From a checkpoint of a small mixture-of-experts model trained on Wikipedia.
Size: 10 layers, width 192, vocabulary 32768, 34.9M parameters.
Training: a variant of Muon for the experts, 469M tokens, 3577 steps.
Below are experts of layer 6 (counted from 0) of a mixture-of-experts language model. Rows are named router (the router's row for the expert), down (a neuron's output weights, with its number) and show model dimensions 144-191. Each number is 500 + 25 x the weight over its row's rms, rounded and kept within 0 to 999. Numbers have three digits each.
Before each expert's rows: "comes before" lists some tokens at least twice as common just after its tokens as in all text. This comes from a sample of Wikipedia text that the model never trained on. Tokens count by the router's weight.

# expert 33
comes before: "|", "0", "1", "2", "4", "3"
router:502518515482508524504487487496453509513523496485497478464502517483515496507491498500490508498502544528511483538494529496462471490508525498480502
down0:509467499511512450494545482477490504500501480511549427527518515496467501523501470498513484521501437475549488471504504508513495490518496489465462
down1:490455463511472511520506479486494512527519496535468456526507487531486506472506497501497476546517516514516469511482494516516497462496487511493484
down2:558529498454472488510475474496551491496461517504473453507486474483519524469530475511510503510511477493492547520470487492529538448531497506531509
down3:514467478496503527493475460499529499490474499515524489573504500510501501494492465497507523455485526549435481543528504496551526509453481504508490
down4:506510515469512473562467511512527492503507557508559507446492468492535502527516500451524489499529485465506465468507559522543510483511502505454502
down5:513516457509500497502515492501520543486471509504471491465527494505488445496512482542522465504503473512545514479466457491468488511546485437521492
down6:517490507494487531481480534497496489501479520484479484552487479519532531470511460486486509475542517530553489531509480528520508513457540462507481
down7:518514505508452469484530527499485500550530498509525471500518483505482520513487542515502544514479480496546530483474485482498524525496484501518486
down8:480527496493542540496482469496518515485445485501561483506499519536463497521497535500492510485486468492510492506525508523501506516510537494510543
down9:475489461479505477520489493473508467501453506508480500472521504491490518461512505520521495466517507516494508453490500491491542530538524493494506
down10:535464512456508488492482499516546576489524489496480459524531508542506502477489529551495511498495519522456448468490460473452516478535516518466480
down11:483464468518514495493463510553522504519478525529474479512531498463520484536481528525500478510447518475530475508512509525474512438481490546509518
down12:471495489483516512445503475493503476507487507497530452446428544543506524468497529482480452518491464476445456478495510489507482481445500520499511
down13:500484491503462538530481486463521489480529529477499509479491487512511492466535509521526497452551538528492492469484511480460527504500506532477469

# expert 10
comes before: "201", "1", "2", "200", "3", "0"
router:512481502525518481532488498493504517513476520528495484514507517530501484503472528502500512512472537520466476531489482477460489457481527530498513
down20:447481504525446437493508492526501437517482496467517564520481509504496533502497491519514492512481472489448536466451521476498513478522493504555525
down21:517506521462503536510491506515488458528524484509520483545498503520538503509468507500452506502497496489470529457485504486482475488467492482463478
down22:435500526503460482524500497498513513533487486505511537520507551518462490499515475474496476480526469477519492500510503499476531486534514483526526
down23:500489470484541474508455504520473491530510549487535530556444486540529516494500537521456494477521505486514500492467468510446464500517452512491521
down24:484547498490565474483495486517499478531508477512482569497489489508508479524468487519494547475469543528532509523509533468498489494517535467481457
down25:522455486518469500523480454511542499520483501472494535442506512498528521528473534522488490513499469582546494477498520519490516523474476497501512
down26:524505513505480504532519492459494488523499507561506486507510471519458468502515440449473476500517481545475507487460527482523525471544457522490478
down27:502497508484582476531499508505469485534507496464480505497514515521462487514489482530458511506510475497522481522503419482468459552495495467458498
down28:490540507516486505500523487456472502539483523484514492454476529469503493553456494507537461531492463502502501499464499490537470543487545527486479
down29:496533517517491475544530506475470455537503516516482508493504499448483527521510479513525519497517496511504509531486482463507515482491448482513477
down30:507531520511507466521582506508522569521500546562508470486471531529504508536496479495535522509505452507506513453515490496474490497461503467478503
down31:462519518464493559498508500526513506477476494529471494518459474471522458506509473497527518511480489464531445513478467396492531493504478515504504
down32:463533558518504507489522532522512459467471531499468462504491520471491511520483506557496499512516511490473492493510507525514479487484485472492488
down33:511549491485507532474460487482486519480471505504495411540520528500482494463494522522523539486517540560496517488491488495494459498484492514503466

# expert 29
comes before: " |", " |\n", "|", " |\n\n", ";", "0"
router:473518496525469487521478449526469489505469520506484480509529490516467498514485460482489514536508505469489536503525474488482508462484524521488504
down20:518496484539538518531502495499504492468479492470543463515514500491507505516483509542494488484462535573507531510527510485483506532510500496546509
down21:481534471486501495533505509465504548498530523461487489458501497478539494475469494503511518493473498539494494527472504486532502520550504453527475
down22:481485496524488493487541527511514519505520498463508480508514503458515499492524500487461470534458523538531476492478525589471526533510528486509495
down23:469505532454488475524533522505462450468491496536485513533513487465472520509511535482519496504504476505520465506494561510529513494517506500533506
down24:507489479494518528515507498462472492480529450504463494551489525478464524536484489523527507476493477498549493453499435498516457499511488479475503
down25:492538485509474536464542481512517480502512504451499492498533540489526520483473550508532519503471474519532498509469546502505490479473508447512454
down26:471522519532456498493557447468529514477472506454488521545542479473468496509509508477480506476509494438471549484470500508468495498524513499516534
down27:505466505516519478544505499461489499491543478463501559517518488511519481482504498473514502507527479530492529516495499489520511503513496474513506
down28:515466507490531482560502530532511524500482458510492516500539525506495492498470475495522464537514525493514494509519510462562504547494517500452508
down29:436537479513485501486524448444480501478551500523481447505519479489517521441464457520528500519507490505502523472491524473540518498512442522474506
down30:460499487502564474528483470480517505487526502493529491468499517460556518470483504542522514514504474528474496456504542441519487469502473534503517
down31:501563453496543470474514505524485468474503495474490526531490514497470544460495522490517515469475464534491471520509549515512496481469491477486524
down32:494511524477513495501502559477528501462489509491519496519538507504504522531466531522529467546525490519482479504508435540470474447477502484486530
down33:446496477493494509489527450473507520509538524459504493489548467483526479434458469493506479511547514488519530506521495468482515493485518485450513

# expert 4
comes before: " ", " Candidate", " \"", " Votes", " Succeeded", " No"
router:519557494521526515504478510479496518499504516506497495484485520525503514477500476511505513538508525537466544429463528470508484550488517500500499
down0:464469503499516515494490488527461502507475485484509537491514457488476481529528479548515491499510520452526507471502537501501498506494470507524505
down1:542474503494469513480450517499479508440493489487538482515498479504534512475511491472451480510501528512508537519491502481470513482489467485463509
down2:484474549460458510507457519477505527472458531521512449487488475474504497484500469505493462453494532483488504513476472503519528475491548500513490
down3:509488473485495527507454464509503482519528506505516443500503524526482527504521465509519537497469532479518522441469464519484523493498526496502528
down4:494509489526530503510478509478531514501515548520508563532487507522531513543481510569530534467513503472495477529498506524518547471482507477497534
down5:495525522520515475551525497504514484479532494502528521503473485490510508514529506495440459530535537506549524504528527459483472486513518526471504
down6:513464523512491536522488505486452485507495498525504509475476434476504513495515492491476516505472478503510534518464473493482469532486443536461498
down7:500473483518497517484479494471485506478512524478510513453470536510499524535488510517471505521490481484465444517471504532490505471495495530481506
down8:478477497522459506472533542514451485507496455479459527500545475524505463457523503520498525487467505536533481512474483544537486510513509509488496
down9:497523485503506494496519473491524495511488480475461540466469493456524530463429521487502474517474483507514538509508565530486532483474505516527527
down10:491520487499526471487541551515467486497469531526499519487471536478498529517501518498495499545502538444496485478497498444510505506492520507517533
down11:489535482523477476504543493462528497527492495528498496491516514491490500485493500509530457506461514486503479506522501536524441459484509486456473
down12:460497470479518467466470490487539447503507487522519473501489475503514518507511457500502507523496470481463541522478510489477493502469458478520510
down13:485521462486508535481505460554497490512486493515473496471480530475540503478502472541513471482513473532492511483499572545522504503517515503552471

# expert 17
comes before: ":", " |", " |\n", "\n", " (", ")"
router:484469492518502481501568447485497481523478510460497531506462476511518472479510458526549522557529469471477505515488464487476508480485526498526547
down20:486495553522523559538450500494536519491476507473493482509524521495489526515469507489498491538513513506497503471497485487450537533535480506501477
down21:516477484497491532500486537506521530486542499492528467520521493502513463511526465514476503545480483473493512473532465456485530490511504463531517
down22:465551487417498550510530493557520503509497489502504535457556467477491476508516478575474496459503511499498518489505503496488493497541501494515523
down23:491530478495468492463523480531490460493475487497493500480483523478523497504506499486514532491503480476490499514512514504489570512491504571516512
down24:514510530466469500495506509497502532505497523561523507529430539444551505505529498465524496497528517490506500489497479530520479511528471495517498
down25:495511527489480473475474500463502503531499487459501462500532500526520452532533471486498499506503511514509540528493508556526500525528489523456544
down26:515497502514486480530470485553523534499521494514482469461515519549499469492534496454476485505487491532512497541473526478511530455529513526519497
down27:467487502490499507524476517521493504508520469564461449493532461485492490480521489496481512465533515527487464487517492506480511548495559489534489
down28:547491489474477489509487439494458498497494540481529523488501507522504491530497506466512537529501501495527490499484493480515498506414554495458493
down29:506474507454494541499488529483507527494516489516460449498561468494497506526513455473471518518501544474510522482526518519468484531513504519507529
down30:488491492531517499454476477502499494529532507496477468492542461480494518502525511486486470546477476505491510495540538494484463516487496477453507
down31:499507496535488491478494500460486498488571527494484507509481480463496503534510473505486467545527507509488513472495545522461478468532519507512455
down32:519500477552510525520554456458449511494500473504507501482504505479515491528518479449480505545473507484502492515449499471520485488520538505434493
down33:488518500544488455509525460518518478529480505485482469537520508454445504509505499490508461522505499482487493512510476516535522500485512546493484

# expert 30
comes before: " ", "|", " —", " −", " +", " ."
router:502569509500486527502457445511503495516482518470501470466515511525532474519478492521526505530460499540507569445500514515500473521468520517509492
down0:553464509484473528503459507529520542507472494511452508493465499530493521494507506509472505496474480478504557493474501507477538521512485477549511
down1:494539487489476513540460528484521511476528500482505486549533478506507483520501516501558439490473485483497522505464492483496481483455477535489476
down2:500494473497496536492535519472501508522537484485514585467465513487519526522522523504482499483523549512517552540478480507480539522535511489483469
down3:529502535511455448473533474469512483512548518525498512547504496517487533495468531485543522522522498483528455496513521496484489477493490522492527
down4:502477488516522539501498478503501551471510499452486480476491466489465525513493470479497514485497466487563492529504546456504513513454502494460480
down5:498548533541540485542526494473489491532524532503435536498474507507555463528513495491500536499511500495477507458537519484493454482494519518483474
down6:486470503478495521513455510498502545493505467463493555541489477495498501483474472519479463448518479518504535539489489490483497480474494453486499
down7:507537489478491507459456502448477514507506498539485511514470448500511532492505503525453492468480527514495530523481469475501550493511515497490499
down8:479509519475478515467517503478515516489470467516531477480505484471503505482472487509469526482475517487488470479511523501496519467482515504548528
down9:512523466497530527515521516503500511507456504489483502516479536523506514468494512543469458505522505494491513542513482531489511486539535491492526
down10:537464549543513479535520545481470515488540509498540469478466482495518504511550499475450520518524489482505514473539511502506477493479515508530462
down11:513504447528453480511518484514492494505499506498472506500498517473439511436498522524501502484542463482502513500492480459501487499532508515515506
down12:498502452453516490473521512503520473504496507484441497488496494477501523454451458472514477444497468468558477482539517491508498485526483529517490
down13:490528456511532510512488453495532474442501520492510506507562515495504512490499510487517532507521504493527451518493504528470529474487480518477511

# expert 18
comes before: " ", " \"", " The", " Born", " —", " Released"
router:529564527520498561532457470494482472557475495449521492533484518533475535479492448481511492516503501502485539496477500501494487507499506524510534
down0:489537514515521486482543523529524507536496530531521513484499485497537504519503478488491529497484459469456493517513503516535525495515492509538491
down1:482473463498500509501507485494491515507510537517481460554490524518495490468466562480511461483517487503490482520496537510511530478515516529493516
down2:550451525500513505505465473486502451545505511507514563511515525534500519523470494482500507526467459472470505521507518553577515506494455488536478
down3:516491509482487473548473515500516482518482479510527544459528515503497531515497538499499489475465495495498481520485481490480506450504507511443519
down4:514492499506501511490528498520468514504520559517486484493505513500450480453521499503545468520508517511461509469465485472494542510528502501497497
down5:473532497508538510481498522441502500515512541519512518522494503505523510488502510546508503484492522514475464496532465513510472540489538494512514
down6:480449523491478477511483520476486454472494548477505460515502518513480514483538496540514507496488508486502520468475497474503509531497512497504468
down7:530492510485481458484492493479499479492484506529509495509475472521463521495472508511508515493500507474508471504501514494497493494471492483575530
down8:449483486472537526503455513514483457480509528513510511551459504513559522501509528501487504465498508516490485524499502547481490503463508464475493
down9:542487518460458524480484495512507494553442469478462501507500513481512522488507516507467529480516525507478499503467528525519487488440475503481472
down10:499505491499492506493522504504515543489537506512514510469489524486476495536469499540523458476462493491506505503526469482500519499518480508522517
down11:487449499457463532499526529502502540502509522471522487534485517509539467504536491499504520513507539473510477436465448465497445510495500494488555
down12:497499499519529548483501475499541489476480464518507469493502540499504495476499485521438515472500501498452448475527502478550502473554525480514463
down13:511519511467471505504498516524506494518492478505522455517506496512521508495475473495491458486492525449461512533527481512522467513526505503485511

# expert 1
comes before: " in", " to", "0", "4", "6", "3"
router:522495456482513453539540477523493521483510489467499521514509509492510494522492508545528494492515488522509513491478489531444510537508515476501464
down20:460474519486469527532506462475507517494450508489496480531501522478490492479550466533498487531493524486511496466499535534506493490503516463529520
down21:491448518558511508493466530514521496510470525476475530507483515509516522489476518491476535515466513490481495516491503485546465499484468480480478
down22:530524481484476507510490479489498517510474471490472516509563503512529526496522503485501469509516520498500471468512538518501559523527551481481509
down23:490483481516456502484493527526500471506454461508500534497479529468499522501461539589502514544512501485537494481519521510455500471507544530458514
down24:509528472476530472476504518522503455510521517508500447503491501503477499460488527547496499519517539489483490510547512517513477500457512457517475
down25:491469486475488512489507495546503461490496479455511520480459485449500487471497487485478501501479468516522496499483492502472481458510484466488550
down26:498533489488522510511506499513523514451508538472538522472491489540467516452491513504526497483477455516507497467502466509458492497468469490500512
down27:502496524527475486520536488505484488485499498498531533498483493530466488512533527562501511482452463500530490528531452509525489486493553549471517
down28:455445478513467465516459539492490475507497475480485501505531515524532489530483514489498501501544471510469507508536519541451492500534484493527529
down29:525511558492449488451511474487519478466452494505503505456497494527509491491530482463559484551476427476475516513507462547523477504510507496502499
down30:521485495472488558560504486472499493489487494489523485489516506517516504526484506512524522517537470528496514468506480529450487496501535532473494
down31:471471486482487532507404463491513522535505521500427528492506495525510469478508461488485513502508526544512519512473504500498509509478510508473515
down32:535506452514512449507513526492456543477509472449522506529502501481495506504491479496521509509481493475482541464492509484477484462517534530508488
down33:481489501500459505515488494472477475535469511492550469455471499461492514475530492503524518490482510504484470472509503516514493519472514510502487